config = dict(
    n_layer=12,
    d_model=128,
    n_experts=8,
    experts_per_token=2,
    d_expert=96,
    d_shared_expert=128,
    activation='swiglu',
    moe_layers=[0, 1, 2, 3, 4, 5, 6, 7, 8, 9, 10, 11],
    router_score='sigmoid',
    normalize_top_k=True,
    routed_scale=1.5,
    balance_loss=0.0115,
    balance_bias=False,
    router_bias=True,
    shared_expert_gate=True,
    init_std_router=0.0213,
    lr_router=0.000815,
    n_head=4,
    n_kv_head=4,
    head_dim=32,
    vocab_size=7588,
    norm='rmsnorm',
    norm_place='pre',
    norm_eps=1e-05,
    positions='rope',
    rope_base=10000.0,
    rope_fraction=1.0,
    qk_norm=False,
    attn_scale=0.177,
    tie_embeddings=False,
    parallel_block=False,
    extras=['capped logits'],
    init='normal',
    init_std_qkv=0.0422,
    init_std_o=0.0086,
    init_std_up=0.0422,
    init_std_down=0.00544,
    optimizer='soap_variant',
    lr=0.00619,
    beta1=0.95,
    beta2=0.95,
    weight_decay=0.057,
    lr_head=0.0107,
    grad_clip=2.0,
    warmup_steps=200,
    schedule='wsd',
    decay_fraction=0.731,
    decay_shape='sqrt',
    final_lr_fraction=0.05,
    batch_tokens=[65536, 131072, 262144],
    seq_len=256,
    doc_mask=True,
    train_tokens=727600000,
    steps=5353,
    dataset='wikipedia_en',
)
Below are experts of layer 3 (counted from 0) of a mixture-of-experts language model. Rows are named router (the router's row for the expert), down (a neuron's output weights, with its number) and show model dimensions 0-127. Each number is 128 + 32 x the weight over its row's rms, rounded and kept within 0 to 255.
After each expert's rows: "comes before" lists some tokens at least twice as common just after its tokens as in all text. This comes from a sample of Wikipedia text that the model never trained on. Tokens count by the router's weight.

# expert 4
router [115 107  54 145 142 166  65 153 145 114 159 129 190 171 154 192 116 137 167 106 109 152 152 130 128 116  91 131  95 124 111 194 162 127 100  86  89 108  86 141 155 119 157  81 113 119  94 174 110  91 152 137  90 120 147 110 181 188  90 168 117 124 155 142 132 159 212  97 128  79 112 165 106 154 163 143  88 108 142 152 140 124 117 157 135  83 141  94 160 116 100  95 146 134 111 160 130 145 139 105 146  95 143 124 121 125  69 103 130 101  90 170  89 116  83 148 154  99 120 168  75 153 140 200 100 141  94  33]
down1 [134  60 155 122 148 115 107 108 136 140 153 157 145 102 110 122 160 128 147 162 152 130 128  69 143 188 145 160 153 130 111 113  73  68 141 175 148 175 160 128 118 131 106 109 169 161 185  93 136 133 124 171 111 103 150 133 109 164 121 127 157 159 120 108 124 230 166 106 114  95 153 125 150 149 122 138 112 153 159 159 163 119 129  77 193 151 173 169 156  81 169 131 153 121  78 128 132  88  94 152 108 133 168 191 141 156  96 121 162 202 156  88 155 201 197 140 179 151 111 135 110 142 153 112 173  74 131 157]
down2 [118  99  67 151 124 171 122 161 117 152 107 176 142 159 137  88 214 143  96 132 116 198 174 129 148 122  94 180  70  93 135 118 168 122 136 126 110 131 144 183  96 179  95  89 149 112 111 138 123  90  86 187  50 142 138  92  94 153 107 137 126 113 150 127 127 203 126 125  58  90 145 126  87 141 178 132 165 153 157  93 137 106 177 109 123  94 133 129 158 130 135 100 115 138 142 142 104  69 119 129 155 114 130 116 166 167  48 149 188 122 129 115  95 124 136 117 167  55 127 129 179 174 130 140  97 131 152 103]
down3 [150 103 105  34 117 158  93  90 120 151 124 103 154 123  98 152 113 120 177 115 152 133 127 155 176  62  85 135 124 133 174 103 144 101 150 136 155  57 180 146  69 172 107 119 116 141 121  83 127 115 109  43 157 158 154 131 177 195  83 150 143  95  88  97  87 139 101 163 109 173  61 127 167 135 121 158 144  64 102 124 149  98 146 151 111 105  94 127  97  76 114 132  90  84 159 149  96  85 129 160 158 142 184 138 146 167  98  71 105 167 141 156 133 113 131 116 158 135 156 118 141 138  94 130 123 125 125 190]
down4 [118 187 164 194 130  76 143 147 128 100 119  59 169  97  59  71 123  93 144 176 189 145 108 110 136 163 145 104 166 167 197 138 160  97 130  87 148 108  98 147 131 128 145 151 139 138 134 143 167  99 108  92 112 152  83 140 115 157  97  84 115 141 120 132 138  99 138 165 118 113 191 122 167 135 147 175 133 147 142 199  64 162 109 105 140  68 121  98 170  89 144 101 112 159 101 182 129 106 101 105  94 102  81  69 155 111 104 180  97 151 131 136 127 123 113  94  93 165 129 108 103 172 150  92 180 155 113  93]
down5 [152 188 164 117 135  79 126 155 127 100 151 112 137 102 111 142 113  76 146 101 201 152 145 134 169  85  69  95 127 152 153 103 161 131 157 106  94 112 190  85 120 174  98 124  67 158 118 139 142 155 109 116 153 155 112 164 113 140  99  68 127 127 141 142 199 115 154 115 119 148 100 111 174 102 178 167 134  54 120 166 159  94 131 147  68  78 107  91  53 135 163 129  98  70 135 144 160 118 148 103 109 139 119 123 185 179  94 138 107 101 132 144 149 138  94 136 128  91 170  68  91 187 130 144 153 181 145 110]
down6 [162 169 135  97  77  95 167 123  82 115  98 128 126  73  79 164  82 105 140 152  98 104  83  90 136 199 117 112  80 171 135  80 137 100 129  89 131 117 122 113 152 137 177 123 128 161 139 166 122 168 142 117 139  72 131 117 110 150 121  99 144 185 116  96 121 154  77 143 129  83  84 183 182 151 102  97 116 150  94 177  90 132 199 131 161 143 116 171 160  69 123 122 172 111  94 199 104 152 133 155 162 133  98 136 146 149 153 124 134 192 126 152 100 182 135  60 163 187 116 138  85 183 149 126 114 133 116 142]
down7 [153  92 130 105  86  93 114 172 124 168 168  73 132 146  98 141 192  96  67 137 126  90 134 130 183 146 124 161  80 155 100 117 127 168 133  71  89 136 124 116  69  88 144 129  40 113  88 104 121  94 179 121 150  84 114 141  85 117 150 167  83 169 134 113 140  80  30 182 130 110 120 113  89 105 107 109 145  80 154 170  84 139 118 124 134 126 107 135 148  89 140 154 121 143 127 147 101  59 133 101 101 163  93 132 101 151 147 115  93 126 174 142 103 121 184 157 169 139 130 118 123 111 152 192  94  72 125 103]
comes before: " of", " in", " to", " and", " for", " by"

# expert 1
router [147 142  97  83 144 119  43 137 156 122  76 145 104  93 153 139 122 135 173 152 175 109 129  95 154 181 167  79 134 140 161 144 157 108  70 140 150 113 112  93 123  61  68 107  81 130 150 133 147  83 161 144 179 133 103 122 163 166 125 173 135 116 174 154  67 176 105  90 177  39 146 105 124 156 126  96 157 171 109 148 120  95 109 103 164 150 139 149 122  53 169 125 172  96 109 125 151 155 113 209 164 154 111 129  97 109 156 117 133  98 117 126  90 117 114 187 154 182 119 127  88 132 136  93 131 136 124 125]
down18 [159 130 122 136 188  93  85 131 135 149 100 109  75 132 112 125 148 128  57 117 123 113 189 107 118 105 179 126 157  96 140  37 137 132 177 146 136 154  98 163 105 172  97 181 158 145 110 125 148  92 135 173 134  96  64 139 130 158 108 126 170 119 170 127 128 176 122 126  88 154  80 123 136 103 101 125 166 175 168 155 174 117 123  97 153  28 104 140 110 105 101 108  79  62 117 105 126  71 109 118 171 106 128  87 123 156 217 137 121 126 132 136 115 147 160 105  97  89  77 121 100 119 125 122 182 169 130 124]
down19 [135 104 120 140 178 126  39 111 184 125 137  90 137 139 137 114  75 102 158 136 159 134 119 161 172 135  83 102 203 126  86 125 108  95 147 113 152  98 105 127 133 144 153 109  59  69 123  86 117 167  96  75 165 173  98 161 100 163 134  99 104 109 106  90 103  91 192 112 136 100  49 114 124 106 171  91 134 154 151 132 165  72 117 151 131 125 112 130 172 140 102 164 126 132 108 168 140 153 114 154 141 102 115 126  70 134 165  75 156 128 173 127 123 164 168 110 154 163  98 219 137 164  68 116  96 122 124 120]
down20 [169 133 160  87 138  80 133 126 120  77  83 110 100 150 153  75  99 153 120 169 153 130 111 133 141 127 135 106 184 121 149 130 168 147 168 143 104  64 129 102  98 113 145 179 116 119 129 105 140  84 160 109 125 172  79 186 118 171 187 167 134 129 126 119 156  93  84 150 105 128 138 136 136 134 179 144 148 198 156 132  66  79 131 107 117 121  80  86 148 105  93 171 124 145 116 156  96 106  85 205 140 158 113 166 143 112 123 122  80 105  82 143  93  76  93 110 152 108 112 198 134  87 105 154 113 197  96  54]
down21 [180 109 122 148  81 145 139 163 163 118 145  96 148 133 107  84 159 154  70 126 133 144 162 127 107 153 146 101 150 159  50  65 163 130 144 107 197 121 168  82 123 169  91 129 104 106 166 153 137 179 104 118 148 121  94  99 132 133 133 150 128 109 132 103 112  74 150 126  85 127 112 132  98 165  98 149 117  82  95 127  97 186  75  84  89 149 153 120 115 160 117 140 142 137 162 144 143 197  83 139  87 137 150 117 194 128  23 179 121 133 136 106 127 210 176 143 179 147 152 105 109 122 156 152 178 102 116 133]
down22 [129 133 133 142 155 132 106 114 111  99 192  83  36  86  80 137 146 145 141  62 106 150 142 160 128 172 139 118 170 129  85 164 159 117  77 135 104 105 142  94 122 126 163 182 116  77  93  94 104  98 150  96 142 107 169 104 143 157 122 173 157 142 155 156 102  63 163 174 117 111 140 171 107  79 156 109 144 138 149 112 178 114 157 122  97 157 156 131 136  91  99  93 169 111 152 104 129  49  96 203 113  92  97 138  72 147 110 156 129 104  95 129 171  91  95 136  98  95 110 155 150  84 100 195 119 176 133 145]
down23 [149 130  93 117 114 105 122  84 189 144 169  84 124 111 156 111 112 134  70 179 136 125  80 124 145 165 104 126  89  97 141  71  82 111  72  94 137 140 144 158 103  86 193 134 129 113 183 117 145 160 146 150 113 129  67  92 110  89  83 133 151 158 117  75 111 156 150 147  79 138 118 121  74 127 158 133 118 144 161 104  98 131 123 125 101 169 151 105  31 144 166 147 140 138 121 190 118  86 108 120 141 118  72 164 121 157 142  73 186 138  92  73  61 168  89 101 163 115  90 125 134 183 140 117 148 171  99 132]
down24 [123 157 132  97 110 127 115 104 175 141 139 134  86 113 124 139 111 101 135 185 106 124 109  79 141 119 146 122 121 154 204 100 134  92 122 104 135  95 151  84 150  94 128 137 106  95 195 119 206 131 141 129 114 158 114 127 135 119  70 122 164  92 114 133 117 185 134  57 115 109 121 109 119 101 141  76 108 150 115 141  71 114 116  70 184 132 111 161  97  83 172 144 106 115 154 103 135  69 186 110  82 114 116  97 103 133  87 154  66 105 176 187  40 158 159 156 134 170  76 144 116 172 108  98 104 121 131  60]
comes before: "1", "2", "3", "in", "ent", "ol"

# expert 2
router [110  94 144 147  77 101 150  94 113  60 120  98 150 130  96 104 143 151 137 110 147 104 112 113 143 168 151 151 153 184 200 128  93 112  85  92 136 189  84  75  92 127  91  79  99 123 124 106 147 136 172 179 151 157 173 114 157 113  80  95  90 154 123 126 145 108 111 159  70 153 101 144 119  99 119 106 128  79 149 154 153 151 152 151 211 118  83  89 142  83 156 109 182 154 116 126 125 104  53  94 167  69 113 138 133 108 185 140  63 133 126 173 114 157 141 163 140 139 110  63 164 142 169 156 125 106 146 137]
down0 [ 92 131 118 162 166  56 128 116 152 166 114 134  66 128 157 133 106 163  80 170 162  77 125 130 134 114 107 140 178  76 168 111 169 155 127 158 134  62 152  96 153  90  71 147 116 143 122 139  79 113 124 102 128 166 174 175  91 106 150 152 104 130 109 148 120 119  93 123 129 113 164 188 123 144 120 182  91 183 150 112 119 109 153 150 121  59 142 115  67 146 131 153  85  98 147  69  77 116 168 100 166 129 180 179  64 106 166 115 155 141  99 123 156 174  93 154 124 144  83 171 137 151 120 110 137 110  69 171]
down1 [129 119  95 178 172 139  86 193 102 160 134 158 133 111  94 102 118 137 129 150 114 125 111 157 131 129 153 103  79 124  98  95 139  82 149  90 191  99 142 113 119 168 143 142 122 135 117 178  70  64 143 126  46 111 165  96 127 119 154 173  82  83  98 111 105 113 156 100  68 144 111 120 109 106 187 121 105  76  87 109 149  80 100 115 157 108  91 118 116  71  72 113  79 165 185 106 136 156 203 147 103  91 113 229 138 146 120 146 161 119 137  89 116 159 148 144 122 108 111 111 169 137 159 117 139  84 124 139]
down2 [ 68 134 119 147 155 143  91  87 193 122 169 134 128 114  66 156 170 112 149 112 119 123 170 120 198 113 140  74 143 116 137 116 144 129 149 148 131 201 144 150 123  91 126 121 164 113 115 139  81 179 153  83 140 109 101 145 129  68 198 155 141 120 102 154 143 101 172 138 123 182 164 144  81 157 145 177 117  53 122 138 156 137  83 178 105 151 170  88  95 121 160 141 147 145 158 106 126 103 113  61 112  79 107 190 143 132 150  88 142 150 103 129  96 197 119 173 192  73 145  87 121 150 139 113  99 122 112 112]
down3 [123 123  96 118 100  97 100  75 101 165 116 138 179  86 156 100 140 135 157 138 111 129 155 118 163 127 122 191 127 148 158 141 134  99 123 123 138 112  94 167 196 135  77  89 144 170 176 146 155 132 132 168 117  93 107 131 102 111  48 110 152 174 137 136  85 187 151 102 137  98 119  62  83 176 191 137 122 122 118 143 102  88  87 123 115  87 158  97 182 103  97 118 110 100  96 125 132 186 128 102 132 160  76  56 148  80  82 171 158 101 151 121 132 125 160 129  71  98  89 150 177  83 160 142  84 117  73 109]
down4 [101 161  98  98 116 175 189 107 143 117 127 128 110 143 154 183 158 115 102 149 109 116  91  97 103 129 136  63 150 127 190  81 148 100 214 113 211  68 113 156 119  98 111 150 181 138 116 170 142 147 121 116 151 110 120 146 145 105 112 155 125 110 126 142 119 151 145 126 129  53 166 206  95 131 133 206 127 122 169  91 161 140 124 131 129  79 123 103  89 121 141 189 129 117 171 164 111 153 172 125 110 147 162 153  93 118 117  84  91 169 118 129 115  61 129 106 177  94  88 115 125  77  67 117 110  94 116  99]
down5 [147 132 142 162 117  98 151 168 157 106 143 150 126 105 175 150 175 136 106 103 121 129  86  98 158 103  85 102  88 110  91 141 161 125  83 165 113 141 116 135 140  84  97  89 199 157 161 165 197 162 186 122 115 148  90 110 141  58  91 110 158 150  77 121 104 184 121  84 163 154 185 127 156 130 102 155 136 117 120 152 125  91 127 165  93  97  82 160 173 147 117 110 137 130 122 147 126 119 121 159 161 142 107 113 153 134 112 109  89  47 164 119 185  83 108 157 161 118  74 158 109 106 177 201  95 162  60  97]
down6 [172 124 110  84 163 129  87 133 100 141 135 126 146 139  94  73 134 139 142 139 151 151 140 179 119 137 135 141 120  91 122 190  80 168 165 115 109 112 109 113 170 124 102 111 108 107 100  96 102 110 158 132 125  89 161 138 137 158 121 104 116  72 187 128  94 150  88 181 100  94 118 124 156 138  87 155 138 221  88 104 116 117 111  63 134 121 182 111 137 123 121 187 140 162 219  78 121 104 178 110 114 139 123 113 116 112 134  92 157 109 153 171 126 142 167 121 113 230 137 153  63 103 106 143  37 153 118 121]
comes before: "0", "9", "8", "6", "5", "7"

# expert 5
router [119  82 117 183 151  63  56 125 159 105 123 120 131 181 188 146  72 155 136 147 154 108 101 172 146 186  97 101 127 196 131 106 139  97 108 113 106 104 144 130  92 151  97  99  77 100 127 106  86 110 129 117 145  89 114 146 118  96 173  90 136 125 152 111 163 140 105  75 145 128 102 154 164 223 160 130 120 162 154  99  99 160 138 164 159 123 126 152 127 166 170 168 159 145 143  87  94 112 120 142 134 127 112 135  94 188 118 103 157 177 177 192  94 151  76 148 121 186 149 145 143 106 127 160 124  43 122 110]
down1 [119 116 112 124 124 123 132 159 150  96 128 162  83 161 147 129 123  98 141 148 175 193 111 109 115  90 168 148 106 155 118 150 156  91 105 165  78 164 141 158 161 151 148 146  92 101 160 112 179  95 130 132  77 164 100  88 152  58 121 173 130 133 154 146 131 146 156 147 173 186 141 118 152 127 166  84  98 156 127 114 117  70  90 174  92 156 140 113 175 127  95 158 112  99 119  54 163 156 121 145 134 185 140  87 183 120  37 135 112  62 122 178  95 136 157 161 134 135 131 171 204 159 146 127 119  97 144  67]
down2 [152 121 168 169 146 124 133 146 135 204 144 213 183 138 212 166 177 134 133  84 123 162 123 159 125 107 180 114 115 155 132 136 143 127 172 135 147 115 135  83 118  96 114  71 112 154 162 159 186 153 153 111  93 134 121 154 109 148 101 173 159 177 105 129 129 195  72 107 156  98 147  91 142 148 201 126 126 102 173 110 124 118 106 162 124  86 117 160 111  76 140  78 103 126 136 108 128 142 169 109 147 103 126  77 167 183  87 118 160 118 117 145  95 160 146 129 113 162 151  64  67 155 158 114  89 102  77 125]
down3 [160 146 117 143 102  62 155 145 125 125 134 141 209 135 116 117 141  91 164 183  39 136 108 149  77 116 153 176  96 143 142 150 104 153 183 119  74 164 179 149 122 134 138 143  83 160 141 134 171 133  84 175 135 132 135  83 140 183  75 119  87  83  85 124  37 103 160 160 120  96 132 143 138 111 149 130 137 121 148 125 156 179 151 122 111 148 105 115 106  82 129 136 142 128  59 166 167  68 109 127 119 161 129 122 128  63  57 156 120 148 127 128 124  57 109 115 110 120 137 162 142 155 123 121 156 129 111  58]
down4 [164 111 125 150 145 169 159 162  79 144 115 128  91 163 116 178 116 180 142 194  56 143 156 104 179 108 101 130 143 111  83 173 139 172  82 140 128 129 100 105 143 125 183 119 158 156 148 135 165  72 189 152 138  98 108 156 139  80 125  94 119 153 166 177  67 166 154 109  71 134 104 165  66 137 109  72 130 118  59  76  78  98  90 102 146 104 148 124 116 107 145 137  93 103 166  79 141 135 139 108 108 157 153 108 140 150 164 110 158 101 129 147  86 123 150 127  96 169 106  90 148 162 114 131  91 119  54 164]
down5 [158  92 115 134  67 150 166 123 158  70 103 112 116 178 130 118  88 120 192 152 138 112 140 136  98 127 110  92 110  91  85 117 106 160 132 197 118 109 133 121 122 132 124  97  70  82  87  96 140 166  63 172 155 166 177 116 108 175 203  90 173 144 122 101 145 151 178 135 110 142 134 147  93 162 138  94 133 130  97 161  89 199 130  70 118 122 135 158 162 163 157 127 139 107 158 159 144 186 183 141 154 114 101 125  98  61 145 156  91  75 134 121 160  71 128 124 135  99 112 188 107  79 132 161 144 145 123  91]
down6 [ 92 125 129 139 121 112 119 149 134 143 159 124  95  83 136 131 135 112 111 148 129 151 186 150 156 109 108 112 150 193 221 130  92 160 147 202 149 144 159 131 103 160 151 108 124 102 120 125 205 153 133  82  86 200 104 189 129 126 147 126  71 137 110  92 103 150  73  78 114 100 119 113 118  82 172 100 177 156 140 129 118 138 141 107 105 118 110 100  94 127 149 150  92 102 189  96 107 123 111 104 108 156  74 110  39 169 154  97 171 117  63  98  65 149 152 153 133 118 156  97 146 119 105 169 142 138 171  86]
down7 [143 102 148 132 117 143 127 102  89 135 146  86 124 142 135  96 100 157 113 182  97 138 139 168 133 124 146 109  97  93 172 167 120 128 207 102  71 110 132  88 104 151 105  90 148 187  98  82 152 143  79  96  78 184 120 118 207 162 122 145 135  79  96 156  71 138 165 146  85  79 142 175 158 126 128 169 108 193  86 115 106 142 143  86 145 133 166 122 127  87  92  94 143 151 126 173 118 129 169 147 165 189 156 150 103 121 170 200 157 138 166  87 118 155 147 140 133 137 190  71  94 114 140 119  88 120 151  96]
comes before: " ", " The", " —", " \"", " In", " He"

# expert 0
router [184 131 152 170 147  79 109  90  98  89  93  92 107 109 115 139 126 112 170 189 129  85 165  92 169 105 108 189 148 137  89 131  63 186 101  89 135 164 101 125 128 102 140 116  91 105 144 100 150  97 140 109 150  76 157 110 137 157 124 135 116 133 142 182 185 136 170 139 158 134 131  97 156 105 159  99  92 133 160 157 128 157 104 163 110 132 134 104 108 110  88 151 138  60  88 171 119 110 132 126 114 122  68 138 131  63 102 130 157 180 155 139 126 138 111 163  98 123 141  83  82 134 146  54 167  88  21  98]
down0 [136 120 137 120 134 100 107  87  83 116  51 124  91 179  96 129  56 136 140 133 179 122 170 148 125 164 140 102 108 163 123 127 127  92 144 118 121 136 118 148 114 162  87  62 114 144 165  99 137 166  94  95 129 185 131  95 201  95 156  74  92 102 126 180 167 170 172 141  68 165 145 129 161 115  79 141  79 159 104 100 102 155  56  98 140 144  55  99 156 111 109  91 138  74  98 130 181 119 155 141 118 167 135 146 153 132 120 139 150  90 152 183 132 126 167 133 174 145 111 166 155 122 163 123 133  91 154  69]
down1 [134  70 123 135  88 104 122 131 155 135 114 152 115 181 134 165  42 146 147 176  82 137  84  93 150 110  97 153 113  94  98  94  97  76  57  81  64 159 156 156  99  44 144 148  59  90 115 103 150 158  95 109 131 160 206 151  94 145 108 159 116 123  97 117 122 104 180  98 150  97 130 139 135 112 134 144 132 112 131 170 170 163 129 107 138 150 136 180 127 129 108  99 204 145  87 154 169 117 149 132 171  74 157 118 132 160 170  97 138 157 161 118 108 145  84  98 154 145  87 164 136 128 149 145 147 110  97  86]
down2 [184 154 105  59 143 147 138 136 140 137 193 140 105 110 117  76 151 118 122 150 116 157 175  94 136 100 147 178 112 130 139 124 112 113 108 154  91  66 116 118 136 134 139  97 136 104 119  84 153 137 153 112 195 147 110 125  99 121 165  70 116 107 180 162  88  80 140 110 116  79 135 184 129 107  94 119 153 142 102 101 159 192  88 185  58 154  82 135 110 195 104 155 153 115 156 158 135 100 136 174 121  91 125 161  72 111 144 136  94  56 152 133 202 151 170 135 163 137 103 115  79 112 145 175  70 150 142 142]
down3 [ 90 160 121 159 109 118 203 114 136 128 165 143 153 151  93 129 159 148 126 105 162 103 148 192 139 114 137 135 175 162 138  48 120  93 127 104 100 159 149 122  53 133 100 169 104  87 159 102 109 162 129 127  97 147 115 138 139 123 181 163 126 141  83  95 129  79 183  88 147 127 138 107 119 155 106 107 100 100 210 141  88  98 119 171 196  89 123 155 109 135 142 180  95 152 158 150 147 106 148 172 159  82 169 107 109 127 121  92  79 153 115 146 132 143  89  99 158 133  99  99 219 134 209 106 175 133 133 148]
down4 [144 133 186 144 168 115  89  42  89 119 123 173 138 134  84  72  96 139 130 171 176 139 166  50  92  70 153 161 107 125 105  75 124  82 197  99 144 138 130 120 134 137  88 117 212  94 134 139 148 127 108 159 155  91 102 145 139 170  81 142 143  58 185 120  80 100 130 103 138  87 110 129 126 106 139 143 139 153 120 122 129  94 118 142 153  81 143  86  97  86  71 105 151 133 132  53  99 161 170  88 124 105 132 134 153 153 123  97 116 129 169  89 158 107  83  76 136  96 104 134 129 146 142 128 145 155 159 148]
down5 [186  98 119 167 150 145 151 113  59 148 186 143 158 147 128 116 124  70 107 141 157 121 168 124 122 100 148  95 117 128  82 143 159 129 147 144 156  69  65 135  80 121 112  98  90 155  87 132 133  81 109 150 156 127 130 140  95 113 108  22 125  77 110 133 169  91 122  96 121 151 110 142  48  83  94  93  91 131 150 138 145  96 123 157 142 159 118 148 101 152  92 166 112  95 108 142 136 169 128  93 149 157 161 109 120  96 176 173 116  84  85  91 132  89  65 146 136  77 100  95 167 128 130  46 130 153 162 118]
down6 [ 93 140 158  99 175 162 137 137 116  88 135 179 136 152 135  95 128 108 146 106 122 155 115 128  96  87 119  99 141 134  95 154 135  77 150 126 171 184 106 120 147 173 144 114  88 155 123 133  83 141 190 239 126 124  81 114 162  71  88 123 113 122 195  84 147 141 123 122 101 137 113 127 135 121  75 118 117 121 147  83  91 119  83  66 151 185 129 136  60 139  80  81 135 113 184 114  99 110  91 154  84 116 119 105 126 145 126 165 212 158 144  85 158 109 122 106  70 131  78  95 116 133 158 138 112 183 133 159]
comes before: " the", "|", "-", " a", "==", "==="

# expert 7
router [ 87 117 156 128 120  51 116  99 132 125 130 115 144 121 117 150 147 126 112 125 173  95 108 129 195 146 166  85 111 152 133 119 105 146  99 132 125 133 151 190 155 156 136  96  96  68  49  83  71  87  88 121 165 111 176 139 192 193 102 112 105 130 103 117 173 157  88 172 154  97 122 135 169 124 136  78  79  96 139 141 132 123 159 102 156 139 118  94 117 148  70  56 119 152 107 121 125 139 101 118  65 105  88 101 137 103 172  69 143 119 159 165 104  78 118 134 129  80  93 174  97 133 156 150 200 157 118 118]
down1 [136 123  93 144 140 129  68  94 124 143 191  22  47  94 111 147 132 175 139 134 103 134 140 173 181 180 116 131 120 103 122 121  99 168  85  97 159 152 180 175 121 130 103 106 141 111  95 162 128 129 123 120 136 136  91 119 122 153 110 177 111 139 151 156 114  76 103  96 166  86 148 119 126  89 196 135 111 158  97 118 146 149  83  74 103 116 150 180  88 173  78 100 123 119 177 133 134  92 134 188  98  94  79  85  99  78 122 149 149 112 144 132 165  98 164 130 160 151 194 102 118 137 113 145 135 190 134 132]
down2 [104 118 178 136 140 190  60 111 194 149 169 134 120 109  98 125 116 108  79 144 147 101 146 164 114  82 136 132  92 138 134  96 185 179 155 204 133 101 100 164 127 127  97 135 104 165 115  85 179 127 150 124 147  65 126 166 140 187 153 127 108 116  86 120 126  79  59 137 129 151  85  91 128 136 149  82 173 162 101 118  98 108 227 171  94 119 113 167 179 100 112 132 118 190 104 106 128 121 121 101 116 161  98 188 107 140 136 176 145 125 162 130 141 120 159 125 129 156  97 110 117 132 160  88 114 143  89 187]
down3 [128 139 106 108  97 190 148 135  84  93  90 101 129 159 135 125 161  65 191 121 107 131 101 117 127 102 122 188 118 189 124 142 145  76 111 138 121 157 159 130 133 128  97 120  96 121 149 184 178 135 178 118 169  25  93 174  67  78  95 117 121 193 128  90 123 105  56 135 131 148 157 197 149 147 141  89 159  82  87  98 139 139 186 174 101 161 153  87 106 136 121 135 148 181 123 138 156 113 113 141 192 130  96 164 107 123 143 116 123 124 150 116 174  95 125 171  85 107 163 116  88 118 144 143 133 134 144 103]
down4 [ 87 133 108 113 157 134 192 156 121 153 121 180 146 131 115 153 170 121 114 149 154 137 149 164 125  97 153  81 119 117  95 182 119 212 133 129  51 101 149 143 131 103 135 146 121 113 122 122 117 136 147 112 169  85 109 118 144 160 168 133 156 148  76  78  59 126 178 102 100 138 116 143 150  95 140 160 125 122 118 145 153 144 190 135 141  92 149 169 168 141 176 104 184 121 119 148  97 133 137 123 166 127 101 114 107 106 131 122 193 137 105 136 178 162 146  96 161 104 146  11 161  75 183 148  88 188 172 175]
down5 [128 140 126 110 134 130  83 112 130 199 104 124 149 184 120  87 157 135 133 104 126 176  62  80 134  83 156 154 115 157 173 126 115 143  66 107  71  88  73 138 134 175 176 140 168 156 116 110 142 160  91 133 133 138 135 149 157  99 158 153 144  98 110  67 116 176 123 102  91 117  59 120  90 144 132 132  48  91 195  62 138 157 126  81 149 101  89 135  96 102 131 106 122 135  88 125  92 147 163 114 154 201 119 116 131 111 114 135  91 115  95  53 118 112 179 162 149 155 146 131 117 122 137 118  93 158 186 165]
down6 [123 103  87 146 132 133 141 123  63 179 113 103 123  69 115 147 102 134  80 144 135  86 123 125 144 157 100 157 114 129 201 131 158 143 178 128 133 126 146 153 167 155 135 114 121 148 109 101 106  91 138 111 121 154 141 117 133 111 135 179 143 132 143  94  39 132 140 118 113  83 138 131 170  40  56 140 117 208 122 111 115 133  94 138 171 115 115 104  98  54 179 136 160 112 129  91  68 171 120 164 147 148 183 136 108 161 138 172 157 146  69  66 108  66 131 132 193 137 118 131 148 180 114 138 121 174 114 169]
down7 [111 173 166 142 159 129 110 151  99 137 112 173 112 127 124  55 122 192 130 152 106 108  60 134  80 143 156 139 126 173 164 105  97 121 197 120 149 139 151 146 124 155  88 179 125 120 109 152  90 127 132 162 133 120 156 126 137 121 103  61 113 111 119 149 142 119 121 131 103  65 172 145 142  64 149  84 139 120 159 173  97 159 121  88 146 150 117  98  66 116 161 143 176 120  98 135 134 189 135 102  74  67 198 118 114 105 139 127 176 128 123 123  57 183  87  94 116 139 124  65 158 114  68  97 133 160 181 160]
comes before: " |", "0", ",", "9", "8", "–"